Experts of a small language model.
Size: 10 layers, width 128, vocabulary 6462, 46.8M parameters.
Experts: 128 experts in each of 10 layers, 128 squared ReLU neurons an expert, 2 picks a token, a softmax router, a shared expert of 256 neurons.
Training: 680M tokens, 5590 steps.
Below are experts of layer 7 (counted from 0) of a mixture-of-experts language model. Rows are named router (the router's row for the expert), up (a neuron's input weights, with its number) and show model dimensions 0-127. Each number is 500 + 25 x the weight over its row's rms, rounded and kept within 0 to 999. Numbers have three digits each.
After each expert's rows: a language model's description of what the expert responds to; "mostly gets" lists some tokens that are sent to it at least half of the time. This comes from a sample of Wikipedia text that the model never trained on.

# expert 16
router:542512515481470494490507489483542505527525505503518466513478528466504486492491513459519481504527529495525505504570478503470551495444512552449496489517519471523482511495534515464511477457539474470492487498450498507543492449513492514525526514528490555482495484468516468465534482466487497493506487475489460496457531503489473506523465513480504493485531489447475506497503499517491531506482
up0:508490503518531482502503519520492455471541502479578564503490453468514502494471517526502463497507521476493486466470537489529502498496511461506499504505527503491507541495477519481490504514490538492493489441510500505519466482489486487438555503497517485562527537500519485511514532481479435484471528470494521428530470515495506512482478499482481509494517467500478478491506515505510514518478
up1:519504519488510536499502473469466504480522535518531445515496520490534529505492481526473515497501450464495482506470497499516508550485541474522514481499495533500497481521537491455492500514510480479532498472463453471530510493469543463538564523531489535486472485482473506533519482472469492449503495498498480451505492549455477499505510463509479523485525500461514498525513462493490522537499
up2:515533448486514477501490524494525463516482544525501462468508489486559485501484467480493504494540486519495500450481501520510473524479515544506489498514482494500499470515453490490484509492491504512526477520508507451502505515487474486492528486487482498485464501477473506518575527452533467527485505514501532479534492460555545533538503488494495525449511529519472527504534557496476481525507
up3:492533463525495531464506478517516475508466522484485453529487476521523496521508521455493528530487499479495483470522496510449492538520582490489467512524482503508494501510500529461516476502521493511530487512481480528484476550493521519510490460498552521501478544493548454510524504528449469493471496498534523457542474513474486504483489495536508511539513488527493456473519482510465486490503
up4:506538519495486516458470518479543462480510469476501464492485515534486521446515518485463512497522496467495508499497545476459447466560537545498525539476463513516477499487464495499530505499511478535534530546523491518495543496499532529533479486516476480456499519483534484488494481522498496482453491524513526474520509511486452530505492500502531512475475486512483523515544522470504524523500
Description: Word-initial con- before the rest of a word (con|formists, con|cluded), plus slashes, dashes, not, there and cells in sports tables.
mostly gets: " con", " there", " here", " belie", " —", " Con"

# expert 56
router:497478492489487507503499500533553505517467500512478512505470479514517515505499504497488466492488530498481536539483464514427504496494498510475494494552490510526511470486521475548503479473511488477519510482476512459506457529470494512541492504520512457552509549523540531548506487515494490557483504523453458512464504473476509543488526546448495471516480480514475517526460503513499531485505
up0:492540531525508497516482503545501498471499490503482495493515509487488460518519487499532504463464476524508463538489465473495523484533498524530513497489543503533487500477503502496462555495525445480535492464569472472503468516481511519514454494511485510518521526475468431550477479511453530512478473495448543494498487484523487525493498487491468512531511474483485477490514527452485491509494
up1:506490506479508484521486486447477440537499522489521477496486503450477495524501516480485502495478478454503535501524475511483520539506483496499543506473497504486539510502487536512482510516492512506543495512458477496531541489492489465434497506480453489509512541506488508483483502507502474525469506463528448511534483491503488573473457472487476489542500478515499570517510475546510500472505
up2:522505548511520487497481493500510465519515486510500476562528506504461497522448503541494479488494509487494438516492521465461476498491464477506536508496491519509510519537451493490485500509459533521561507453510503519477481503504476509484514498485512455495526521497527439500502456506505552465500488524502509507500471489458486548547491493437491494472505504521519501491453509494508484454495
up3:486562470509520459477473471473515496474492508517514498489502488538516515521503507528461448514516507538462512475493477522441533529514537541521460505514478457456507466537469501507500486485497523517527506482480532452517480528472504468480482465462497538544500512505528498474504500496485495478558507471482515502528483491540524508499472492493489483502449490471457506523486528495505536512516
up4:486497572455530493504500509468490454546492527496524503455495472495516538537491548516525499508528448483477528456497477522491484513497503514493495502501487527473545516504477467499501489496510524479489523512522440505537495496487501462547437524506489521491475484518514527495527491485505505485511519498469520530475501474525468490496467509520472510479467477492527512555478484536513483481563
Description: Short pieces near the start of lowercase words, such as u in suicide and Archuleta, se in seek, ref, del, plus LaTeX brackets.
mostly gets: " se", " ref", " Qu", " val", " sol", " reb"

# expert 2
router:456480496508533460474471519496478495461515448502488478473525524506496495501508485514497486489474489515455528504504475507511461488540533505517496550536485462484492517479516492542463455496488505490517481472533475462520484473469487519495461520518521483496458500485475510531502498496517461501442553517470515486525517467455544484471538471492481495501505455512505523490499497505481535534440
up0:489454525486485484487492484526519478485512468477510483493521507460493458488451524476522460486462528497470500472488485507516515473505490463467465528483547508444478491511517523508500511529457554494551510469495494515506474530458488533470486514504492505521501540493453505499513495534501564486520506488517488534534490488507506485502538461544466527512526496488520549498494468469498545498526
up1:508536511508484479470481532510546521478510530509514521474473517539529556490537485468488486495496509496473468521491532478497497505506509476497522547481454485511466537460521459515519493509555515500519516496480487451480551525478537513502545494499456458463491489468482458464500516515508476488506520511506547490521508465499496545494484482473498461478501523532499488518549479548498484516506
up2:488486511531535484444500455520496486508543509487485499501497512533527496464496526451430505481509484526511503510521463503539490475503501500488554504467460499484544490518482497496529487495458500506497492495522478473476463456514523502490482497523478530500473503467515548505464443510457435490534462523474510511523499477483500487497536482502503524514471472535466498508475509518512475528456
up3:450479567465485513453485478459541537523494471481485500479492513507479491498483538524500486486472451505477503503537469507482504535481490511515498534483494504476496512492521508486492492527511500507486501435502472486479475471509528518527505517542497483484520533456520450520474493541482504510490548503479505493453491514507499581445526469537515516481535485511510490513482469516524503502480
up4:488503522482481514481460520490485471531454500487541494503542466517478531501474488535510505491494469490484505522480431473472528497509468518503494493500493491521506531507480511499467513508458500512488513517500531493499533524465473478492493433530520423482501477507500500501513497522466492494431488445482492504488511469498495452518536489475424519484511514488472519484480478510502448507484
Description: Single capital letters or short capital pieces opening a name or title, often foreign names, such as K, Y, Sh, Ts.
mostly gets: " Y", " K", " Sh", " Ts", "Sh", " T"

# expert 39
router:510492474519466516484498485510525499547521506450480499531502516466501488468516528533438495499451471512537477536495480517508567467484463515489525513491513512478503464516497480499482500512488494554495445476534542528501493513524511494525483509488547469518478502495515542477471519516484510500538480515509522496523553465499464480473502471514521449511454509525464507489469514512530509474499
up0:489494526511501511516451450441510490534529486488492478488512488469491504506480469519457505522452508452462515499470467483537482482522504531516497492460506486481475522500532503498493544485502469527545523557527503511499481512487530480476504546494496529493500446532482508531516495497516468532538522535517573498460513477506489494529506478471520510529520511491531543499470510486492483526488
up1:503517488479488516495524479453460471496503492496452510464517502529522452519551497515500492527560491493498465535463449487487490494524471528521474496490493489513476511530548517494463491521498511441496487486490496545493515439453528485487507451459517503537509499509485461497514529494513494492461492473542508494516486462482464489514520502526485508491530523531463506492487529460467516472493
up2:481489503481524519467525513498488511494532479481480514467531465500533482509500514511484510512541508505533473496521491486467488513477534523519445568519492500450513485436509470503499482438510489475495495467492498501475499490493506531480490465466510481510452473472531525508487520468507502548474461518474440497548485513495530470508471499543518481539515485495490500490484482555533521522494
up3:510483493516522527512434533540495482471478582505489542514462552496489501477504520518545508484480497510529522520532507492514466478484503500524523468492487487526495501467463474490505517482507485495493483500497471468497533508519458462527454562461485500501500505486477488535491483507500517514478507477508545483476487510526483423462501501508486507552492487525507549492517485475515482519518
up4:460545515502495458468508458526493518491455521529528470530516516511453495515494461505492466497483492455508523493477502482546515480512462488525566476508523517493488491539488495514482496547437522540561476489516509477529501520507468471513519542503517491486480530489492526505512479513466458455487501500479491488530481462502507557542510499462489488481508513496508496501489527515516473480485
Description: Closing parentheses, quotation marks, brackets and percent signs ending parenthetical asides, titles, units or table values, e.g. "), in), %).
mostly gets: "\"", "\")", "”", "%)", "]", ")"

# expert 57
router:481479493460542535452484511482490492451475520500528509482485551535513504476495463489479526502494469484476492508492504518490526521501549484505504527517499509464514550523510488504475537497530529512514472451445498505480494524505472517499494520511529503512543465502464459510474457453533545517492511523531481505511472501500487496515484465532483552513499518476545520547442519523498502515507
up0:491457517543482468509510521459484465540512486504504507494498453506546496481520495499500461483486499497513488478426503525500504521540561494488530499541489512541494523504524492511520525518494494485514491515469533493501497492508504529494512470502441523517515469474474511529513493510489489458502515500514546499482496500532514531525532466467457516458515464495497514456545491512563524500552
up1:457486495490514472482464501480518478489518448508519494495524484522501476528529497511501502466509454534457483538532502491539453481494519532492470549510496459489463530484480460509484521519514477502488489524483523504458443537492485483507536457482485505540523534479523495508483491542527507488513474493506483481528492481525543508524529514503519501477519483488487505507449536491464466431526
up2:496516480435490494509484545484518527458494529516563457528511537493467523508493523567464509488478487474525485477509515477517507528497503473482527472469518488500528511542504523510501540466509474505503514543521493517453521504508486529510461500496521554481486487485526519499505454474494492505533461517457426504513503491505473481524501477515516480537528501485502515548493502496493515509465
up3:493477496495517501507457540508480490536428526472482492513522554506512542521462455503466488544471490535501483483499464532464511494518524531515494539473538460443499537509497494505508482519490465464492503488507513493489483507493437509526458528525511522503522504482501464513469490478542497528516469560465498527526490512483491456451508488502503531497527479500482510509496489508505489520502
up4:544502489487493526520472471486546501474469497484491463506507478530518561508475511548515526496510452499488551474550507503494541499523502499504494509481533473497511488500487566485513489501492495533513506523513481486478527462486511479522497559509498463515498550502514472485464476480521533505483526502512548526541532438506504498488485514480548512473548469490504518502523496523520493542512
Description: Prepositions, chiefly "of", also in, from, between, inside titles and noun phrases, e.g. Doctor of Philosophy, Battle of, Coach of the Year.
mostly gets: " of", " Of", " between", " across", " within"

# expert 58
router:505464507476464464492514461477516533526473553514526505479536515532543503490489478546499503510496527481489447488564477450519474507477500532482513511496446488500525476465483489513503523500506500536518477497491489517516540476477506464497500496498516529481504484468501497523506512495566519540511511482477524522490487490459506481445517528554515490452527460496500508509515448490483485477498
up0:484482504491497520533512515463522513492527522463506547466478506504509534547435465498513532477490512497507515499524479549478484501491477524502506453506477465488517482516468477497521482501507493496522515487491533494498464502490512474508485540462468497545521500511542473531495455527518533519478458507499515505464511501517523535528463537494505460499491488463483544567542491447515492478475
up1:503516515491481504480488513434500531507491472507489486500480493485491494513499482496449468480505565512521461468502455504494438470492474527524508508492506480486541503466521541480477494528474516478499507497505496479459529497485534520553491564507495491488481474518506535496466461529502567514518485490466490470520446490504480512462513501501505507506524492533493448478517474507540511471468
up2:516504524488520469498497469502510475556507486491513538515501563474497491498527528509547443493486488463496519488521482493517469501457489507500475468491502529571488490478471516489512496539486545481504537497493457491496507491534525476498500521519502503471542492522489477490503523513488499519482476488492436529529426560494484481482446480490480455486470500487522482521475473493513501489496
up3:501499488476483516500510515527523495477520555480541486472498503533500494513512509540466566471486456464462467449496468511470477499485512497501466563514474496501532514501472537511524494507501506499503541513490541513488519493456498509496482493468510511523490485453495494493518487479474515499542495525522472516532506489481542498483547484491510524555535528507506558460467480513506458540497
up4:492513468515484449520492523491487497524529460515439517469477480519518505483485506488522506500515522502479493519482508501495510494493499536502519487549546509444517505531504516516507520474546490528513512554504495500499506508485533542491488499488531490512466495505427472503428464526461461487481538474499520502556474551480507524514481500545497523505503476516496449483516504494532496538504
Description: En dashes and century digits in year spans and dates, such as 1977–1982, 19|03, 2022–23, and the opening parenthesis before them.
mostly gets: "198", "197", "196", "199", "–", "‍"

# expert 11
router:481478501512506531459462464516512458474492495498504521501478530554519477475547499529437503518518531534529541470483497475508476502533484513547492528478497499478477502530558483530435501482501515535476489466520483489521440502504532491496495481464526488484487519508511481528488509491506488456489546494536517537499501490474488522488558536483491505513466478508523457476491503506486509506496
up0:511521524530515501505487492486472468512500543482457520493482478487518492521489522473514481498526499515445467412518451508504476486516515464478501526517471526474537507504464499511480488500540536497505479532477511503504497506501488485518497520494525518440519470475492491442504503517528550486474508495439545521486502450508494518490489504485491461487514537480519500493522488481530507568531
up1:529510508490537499518491501496516500466491523475462521517501480504491506512480458528538496514483531546481510474449457562560526452528536509479493486502492503498474543496562507489501507511484498540522481532495540499505481456491506520483507487504491496531511500512503546493540530511475470438503520508490555520507510471501506483467501482491488496498497491535468471560496489451527513492488
up2:486536478519527474485496502506489495505476490533502465525508485535515510487487499529509498501504533516511512539529477479493506507541497494487541508520518516498483486542498507488479511476496498510506581572514495490493481496507533492469539508513533481469500505472453512477498475463495522525534467493523567474509475516493490497472550514497465489510503417454521520517498503524471523559488
up3:498514499485504505519509479459531489468457493487461479517507500526500503547516518528498468493490520551483509479499463518502494455502502475490466477492458500464509493475516506488469497533456515465502483522527520504488509482475516487551539508460493515532520534473502558487469525521509478477540526487500506522493479440459538522466486522517527510494500488540488488518530463427492532514473
up4:549515523465524523553491475493522469499514541506482535505484516485501475492521490515466467528481482485493477484492446520489538507481466499515481488502482526489472528495516510476463518504508491481493523506554551475460531489489492516548496471450495484500568527504520469487475490460514493516506505479520537525537502512578504495468536505488502533513519488451487479495504486525531488518507
Description: Prepositions after passive verbs or objects, especially by, with, against, using, via, plus word-initial s in sings, says.
mostly gets: " s", " by", " against", " with", " using", " alongside"

# expert 13
router:514500487502479471498505480508466521504512475453497518504506495511481501493495531463525550473494515442465428482458522545477544511489528478514490460440485551472518492541514488459490482527483506495486546505473478492482505489498476481486503509511494525500534473506557501532497480454487497516509507490490481482505471508494491509530506432560497497500465493499479475467507515487519543511507
up0:476510488467476525460494495481506505490455514494509504533515509523467500483527509510493492528440504514490483484504485493500500487455484518494534512478490472492495539537527522514465518496478470536509523486500539501478522492511522489563498536464492455505502558521542468462481445454518522483516497436501471508475507511528507494462539450484491466518486510465495496479518517532543488523480
up1:492492492473531537543494479537478488480484475483549520517492530513480452482522477495488516530476482467514529538501527491535525523452541483514470497483526573506516477536499519452499475514496508467504527507506496493530527549493511528469500547495474491530517501499525479515469500499478502480499497487470491492481473478503528531530459521437506462531515487476497479524488493495509434482505
up2:492508515440510535501537512493504499483507492483505489520513521487500501525542528568515541514502482487474525507471542507453526494555517519502483511487484504448469494547537497462480495499504520473486490492493465507458518437504546542469467517478485473506538495464528503447478478490522516496532545489503487465509486496499507512482451547512497492495485545481499509489526533478491494497498
up3:535513525495519511498503463466489521488485491517510496517495506511477493522506455545481479456532450476504513530534509498512513515512538522523492470508476449513500516519469483505436515486471518495527504521505509492527506469474475499486531501507456507489472535500497508537514516477466530511524496547536479524494519523502553527506515495561498544492529549546501462482517497432495499493461
up4:482511468543525522531516529488481468510436525497516486535467522459462431507535483506520507485499490500484505492503505496463503528501519501499497521490507436490498489493489494475488468472476479506485481505470478549490502473477486513485475472442482474519482523450492474468508496478530514457539499523478428502496496539478496448501465533521496472506498514518481526499514523524531519488522
Description: Word-final pieces of Italian, Spanish, French and Romanian names and words, such as -ier, -ez, -ello, -ión, -ardo.
mostly gets: "ez", "ón", "elli", "ión", "ía", "ello"

# expert 12
router:497519488510508494466521482485532510489472497511524524483533447498511499482545464509486467568519484536528482496514489493509522509445512470498510519530507501466533489472508503484514514492527546499505484521473560516535492469491496553472482521492534515466501527518537453498533523477484512535496531524468524502512494483469498476523528545502503475491554507539456529468522482475499481494532
up0:495532514481519522549518491521481502477520498471577486477549509547472494490523505503469512497497486505496449469516483508502508433517467466485465517508508522467482514493518515478473531484501544476514470471532528503509530530491462444490496509544528490505543523523481468476530529474492487489464528507462518519513473454468524488489511452494485481528514484511511509499498483490539506485485
up1:460508495524523502513508491521513470463522519485498509484496489477510507492505564542543540492528528522493462475477460510465505489463544495490456509505481546469469542494511485495470515469550509523464507490465521518483507485456515554454530491493501520517510493481492485506531479484514517438478494518539510465550515522466529493509507480503509514484552494536492480481507465510528494486485
up2:538514503499539537496470522480524467494506472463503491505500505555522500518509494473535461491494523505459503458517476483511564505499443498515562499495534451450482491549531493502511496587558519480544517489473497470511472485493536521528483527522498523486500501499489516500533499537489517499504501488484500480513473485502515539502506480487506511472500496521478533476495495485503460481474
up3:504520528482507534469523506457486476502450525462510509496503546508517519519484503526507524522515484530543492484513515498458483512468487550508461535507495504479468535499510514508488517538480486515503515519476501501493461475476515495454492526484503472551521543470473482489544492506509483518467529517497491513498485482482448467510464475516511462474499521500474507548498466502581502501437
up4:550505511554523488458529481497510477537457477511474487507498488518519523501494535547508499492507510506467494499474489434509506515487555491525503486506543508504453538487465509501492518481521540519461493494526468510534484505488469550521469491549536482491515496494467476465523466468501504488487530529503507507503499496473454543522489480513503508508507534506519449476532490465509564495508
Description: Symbols that open or sit inside numbers in tables and infoboxes: opening brackets before conversions, ^{ in km², $, £, +, −, dashes, digits.
mostly gets: "^{", "_{", " £", " $", " −", " +"

# expert 61
router:503531534506514503539477517489501523424515478474466500468513499479499511514506457552482523516500504524463555550492502453504471503477486511500500513503483521474506538484497510526471485536485501478517487474515517495520514453456506510538481496500479481514501511506455477499479522473499517538461482548521518500478509522504507523519478526508556462544513451471519493481532493497540478476454
up0:510511532495515539484553485493526467527497461467485526489474530503446527480523499487508532506454505495437483526476470528468474512522508477474487538509493523453497473461485515531480485504527502520487511477510500493470517481500547493510517496481463518476497518460506516524475504493509476498471512474497474498431485511497496496468507514502484477498459471571533512549513538520541510469502
up1:486549501501506446497514454480491509504473519530534513507479537495533490519524502486457541538541498549486494479497572469491499509496521496487502562492518520492498469491522486479483511501512476488534486479482541495494537492495487491517499550465498522470500482496510491440501512468492434500505463474458449484481472515540478506534513511476514508523462499510533510510506525524519467509504
up2:538489501558508508504533528530485495513463471484509495536471514498496520521500465507504543537542532502513481498535480500493522467550506541529570459513480529484492497479480519499527520510490449497473459513527503520503537470466553529486505503510497511482489493501454516490511483493488553494507479505516479508474477511541482503485525531559491475510495477498505494539560469521519487486515
up3:554521525461516431511527508469520478507547531518562509508479553537519526518540476531505545573526463500523452495477527527509482492527522529461492526513512531500473470516536476504529496524513495505523511521492506484505507507493501524498530512502475497537495488528484498513517497471529474517527508516454510510522501476505481541507498519499510467506493485509508497501506486482563497467471
up4:493501525486523457491492590517480485468556487506493485492509564513477483510491501472557542508504481468492528462485516521466502498469485535527473501531515531475515543467535537521499517550514533495521507490534515510565509517505517531512515525451473505515527530515484494484502473509470496475484521483472512518502491500491511476488554517489485540508513518485482480505481503500494483467517
Description: Single capitals starting or inside abbreviations and names, such as L in LL.B., B in BBWA, C, N in NXT.
mostly gets: " L", " CR", " AP", " CS", " B", " C"

# expert 46
router:488483507535514513487493508472521484530484513526513480514494495530467453508491475498482472457496487522532558539511522465506511566476484505480514469525519494502500518510500533486498498545520539483496489497497488495525570504516481493516493456541499500488527503531509535533478489528455487485542468530491474553507510496464510480494521461470505496467480510490516521501495533568482501491564
up0:487502496465475460479512490494529516498485492501482522504476535528521492481500493523438499485514519506526515505485513456514486500515516497482509462482517526509548502452552534448506502511509473499562501499482492488500521528485540487543479535518496509503475501522434488503514478527483451444510499514473495504501528510499538495464510492486485519561498472454523505460506472511512526559533
up1:530514500528518514516535511489512452511439460481518481508516556536484503527525514504497466515439534490489488485494475438469490513452533520500506488492488520553525533486543522530494499523468493500515516512538522473509510501516530498540490501560503513479526524549483491520477490509531482499477495506484489485531503480487484525463508488510503513523461483518524471536435518528490508491484
up2:484494499526509444500472470526505519472498511510483503543475518469512529492456525488503503499504549507453521531538524489539509461486524481498513515496480483513497542444536495490498488505493494540544528474497494492515484570497545480538521449503499486490513532477505530503534508498505461494512476523478463495529509539466485512524505451505495521492504473523538499459504466527519467538530
up3:525501488502523524528496489440488525497492534470517552529525543533515510514470484492477495492455506506477502527528463491491484495491488509508472508456512478512496470486474522482503534535516543551579506526535454483467502515488495454481551499508506466504513513508501519541498501486511552498495468490484498479503508499439480517525513480504488533530457503495459459519478530520504482500485
up4:529499517496523508514524480498483541452484495505534499525504479528488526525458475518448468474504467463504505530486527459542507494492519532487527488498482441510498563503485512491513536542512455495489510484489473488523484493516502483506520500487511507530485512506479533470544468482500532481538470536527512507511510507503486492483559446518503473425511474513468465509490502520453506495484
Description: Pipe separators in table headers and rows with Pts, Votes, Team, plus sentence-final periods and the prefix ent as in entitled.
mostly gets: " ent", " Ent", " Cent", " Pts", " cent", " fort"

# expert 34
router:512532494530485515537507470524460513475502463464461537519517464476464511517502530475469541502466566478489486477452510540492507476531501436525476491491487513475505497518471519464555493504468474512469515502476505489506471490497499473501488522456488514468507486445480524518531522525514510503460501519512510482553479498447473481515535512511520496500467487464510474528488496501493501484476
up0:498512503500472497494500487522530487493556461473479511516484506518516476487456520476497513487414536516532473521464510486511505505523515476513492474497533478437489504513517485476497500504514468493524509421493494477534452457489463470477504467474515498484533510526507509503506517482510532484505529517485511475464484544497514521485496504483494529509481527467480560531505509460491472485552
up1:471543482515515430499498498452503509509527462501475501518497523521513524516500515514489474522489505519506468451457504495515517493514538516553483529481531473472562499503493462440502496483534482459511456498502495482511456499496519507471495531425515473496535497503512491503516509532569482481492493512512478514522484449486493482493492480456456494523500476474522485515512494501497518498525
up2:484514475524497503492509522513503475470491525456513515511468470531494486518544520483506533480513519518503486484501508506496447492547531511499469429514511509457534468508494468518442507514509516464505510485479477500506484488495501488513434496506537567510501457506499560549499528519543490503497513491493536499509492477480494498458521506491486543460512472512501487538538471514520458510470
up3:487550508508510490505506494481459465553486473530518505503480472463525463537490500464514499525464508519509502476527523525493497531495515508544497514509522528515489519468513497523475509482495506533510498541512493501503490545494486533500525529482496506492521530509559497454510547516494484497532483573525489498535546497519481515455489508420486532506477470483481533528511509470501486493554
up4:526478521514470487482533496485487491470455516424504492526486515502523508516526461518494519518499531497471507542511515496540514494494484514489500486525521478470536492439475480470524502482505513448532500565472481494472469506507506491499524511460519483505513502542493479538525509491468513514524519520523555508526519479493466494485480493506501536509504479513478506468468447538516547526558
Description: Final vowel pieces of Japanese, Arabic and other non-English names and places, such as Omiya, Hitachi, Honolulu, Sheikh, Muhammad.
mostly gets: "mad", "aki", "ika", "ji", "aya", "ya"

# expert 35
router:440478510532485519540490523531469493498505465500470478519482538480536473474480489472500501520511510485481446502480465556507501492495490519487538472501495532493525532459495504482493480505499529464482505500482495501492479517516506490536524476488514531506538478452535499544529503494506479507514576476501538478463510471496565510511508506485497470497462461513499547495444527521514499523514
up0:461498483497480528494490503451515521492500503478504574525478539509508508503477513473472503485471495486549465534524491486480463474435548521535505503494490579527519530485486521475505518478510479510503494522494503485497538483493486534480522484517496523477511485476528489522533512461511520466494508483497498508507491501476490526468471458509489511488470534427458520502465470493546505500482
up1:515502479497523448477476524538498527449528497483489456565491523491465492487486499462520540541529518502487464500488493470469511465516471475471491500490505482503496502500507505480494508539530477529498481543520486499542480482481503499494526480456500516484478455469482450536507478523498496464539462512485547473500515496520499473532465493493493530515549473504495484503484526534483553517543
up2:489516529481499521522469478479485487478488490531516497562476463515493542473528477488494493505480528470513500530512465484463487511514495516454555439465488501509497559530458486528471494530501547531465524521467498472490466504480537501512504528494473531525515503510499496519467524511510496517531513514483521486494535508525491533499526432484515469513510491541468542497451518511492495514479
up3:479473494490533519505494507446465467488514530508460467506504514513532492519517447507438488510465496491502491443492502499505458474501490478492501478490485495510505517471481517515517488521480492491507459523488438479474491482507545483527470502566498558506459468529544513459502476491494506528497503467498531492492539500463543506528484473469496516516514503499478451537495487545486527485513
up4:487499519521549510474508525481491461548482528523498510493491476480495524502452440482506482490527529498484500515454495487478541519518485475455542478548480470473480507527482492489495498517511495542459491450477513486475509506472541531504494507452500480476553445493494502520544529478472494524537501512494498505484514477484525477497502469491503492462519461459495491479482497532524515494438
Description: Final or middle pieces of names and words, often in sports rosters and tables, like four-te-enth, D-iana, Abdull-ay-ev, Mil-pitas.
mostly gets: " Mil", " river", " break", "amo", " Jay", " Dou"

# expert 30
router:485520520477562503491520476503505524470483466481520494478498475465486490522521482491523519502459460489530548526488495454500464457507458527496496529516460471511513499482530472520469490477454508529539462450495496490508516522505465518483456514497498480504485528454478477470493530445494450523480517492537520496523499525514495495487494523487509482505490530458477516475506490478473566509479
up0:483488500541544548467502469495513480544479508512539456526464509498533475491481540477473476519507504491499512498461498477484475465507466494515506501509433484480499507506478479546493475478492497526475463521463482500510481538533526528487443533510495486416445476474510516478490490532519497482482499466484510500499484484486478480477544461466475502476499512513487486496493497516480513544503
up1:544531461469540517435526464513515509507528500489517510510474517504530551517577523492492493507507500510466479509499460520538514557464531523505489453512445505505520480472511500496543515511491521466515499498509456446498498500497498520478456506521519523483462504481500477473478453507465492491537497494474513510488494497499539496474494517538503536464472488487525480486494485487504540489486
up2:488455496520514536485520511493510500496536494477521486498492531517492501570539493504559494470496511478475480517498466528471501516449514538541434473488484505509451462521515475499505492528531524459533506479495453493470470505489500478456517532456554548460526483488487495497514497478483536466530501509511486489509465497520549510513496520500496497468489526491516480490500491490523503456488
up3:519498484510453548458587509510562485474457484491523525502525490479502476547487485483499533435483477482491509495489513532475510488482494455478482528441540511468466475521514437499490478482528511501495549521454529508510510480519522483520524492494509458484493502521511516490495509495511486512516487503494520447492504490476484523517504474506495492478501511512530516532517474455496484496479
up4:455517554492499519519550502472492431509467478469511476476471493446473449504477451493491495500507476546481509473526519459480516528495522503478535552475495510488520496512538507481479504541518482493506505511465543496518520472469564509529506539480504487515516477514512490485475485492520500464475506485517462492484506505484524499528487530530517477487479508476468519521512535521533458491485
Description: Lone initial letters starting a split word or name, especially M, N, W, J, P and lowercase w, m, as in ways, wider, Meth, M. Sadiq.
mostly gets: " w", " M", " div", " N", " Div", " W"

# expert 1
router:490473513474497545499456521536536540546468516496501498468537496495490501488504532553540480455494521504489493499491520488498494539487492531508449514512494451517437511495536502556503512496518502529492497467506514512512503511505493483517498491498531494449495553490465494509481499486533468451486460486510531489471496484524462471499553543457497489531462490513478508501496527489498522549501
up0:462541510500491513454495544491537489482502468479483490542520528451496489508521462512487507523487530482520449530498520499502483503499505530485496521498505449549523519494470524490477505526522525484534512480518484444503480508461460475522481516505522445508552477496484496518460510531496538498475472478481557479483484528465492497496516485501480488534539527465495484493511505514469511441468
up1:488547524487502487477513478493477461529477509509520512510478482507475515505512474531479510518520506535487468543548561470511512517473509539499524506484488500522518510485479513485487485538524447531497510519511482505506505511481520533526488477495511490507550468503553502492500423524480464453488507546491483504471504504522489555477486501525521457534477476502535505527466518556480465495523
up2:464543533474497501459524497518506486547516485492512466543496501515503484484524508502494480485530526513495505492493506513504505499470489474497571503502542493530451529488476516496510501500480512535545501515484468524491546505485468510518466551496499524500510464511503473519470498494534513516521494516554494463462473511532510536469529505474484564517457508507541540499506505519541443518467
up3:495538518502530497502486453500488536489506527477536445520500518499504535502528510519481507469514438525462463493522504462548507524484487479533479510501513499549497507509523476526528490496481506469475502489483471450455477509484468532506468509498465476527484540491488469483461437503505471480486488521456516452491531483469483495505508510518508518537498501515456540481500532455495526504519
up4:488520525492482466442503522484524483439479512487484469545514492496495494510523479525445525484504494490514454531493512499514508517513522541460528476502469474532506538489503521495486487536508511452505539474480483458496464536467481496504511473478514481509552487484469499511506433551500507487495490494511570481510469530509502503472530503523514485524528543503491502526488527534474499472480
Description: Blank space tokens in wiki tables and after inequality signs, plus word-initial pieces like eff, fr, vict, imm, n.
mostly gets: " eff", " fr", " n", " ne", " vict", " pred"

# expert 29
router:475528479495516508497528480506512480487490519470480516476484490510544470492488473531474517505507527511500465476521486476525516493509510439550493504486503488480492520538531507510492530521559526530505454490487516526524448532494491541499501486487545518507532482525518504446514483476502489450539490534468491507487507519479466532512489474497478512465540555459525547559485521473502523514500
up0:469569522505549450524510524517500453505533520534504524498502505507485501512460522498445509505472473535457487469509467510468476481434480495535529490490517518529466510505526516480497526533513444512537509535482481493512479500494456539480484464526510485547474507493490511484494482464496508517498482505508458497513507517507494503528514469529456500507523499452495483520541463506498518507483
up1:454513479484498474496493571465475495474476518501500505473497486515498480489495473514451484533482540480500524454475443482463555507484510487494526508457514510470488530529522464535492523479493519499490493548469491503500491528509477518485483479457486506507513505499536508522480502512470451429477531503465476477501480508497485518483516476486506553536515499502497494535458465542478494476505
up2:519464516496512504504474517542514482424498479475495511503476499488496489489537495533449500497473513523470485477506494531533479422546495508495464518469504553493477540511487500483493540492502465524514527525542486500477453499506497543449528531518488505528512488530421501488470464541485484487517509505452476499497489518476501506517527487535490530505515508495505514528510502505494513476514
up3:507544514540502501475520517491527512516480520462503526533449513465515526498545509493510508516511510526503516490463490486487507454571557524494479485502466516495488486477494532478486474541495504510492483490481522508499497432501482526493509493482492571485491526533506496468509483514507470489519514514481496506514516452476487481477534486489569498492508494539487461453489516507454516511556
up4:515542473458511492496479490473534517507479508486537478506524470477505520489531473518487553532522494524497532519516558453476492496500496462539482525487515477530473499508562493534505472503494515526485508523475506501485513521497512524439507498473494495496470493490499521556532504555521516515509485514484468502497555524511478579504499481494518544500482501478485519485496505525442491532487
Description: The preposition in and other place prepositions (throughout, across, near, within) introducing locations, times or leagues, as in "lies in the".
mostly gets: " throughout", " in", " across", " near", " within", " along"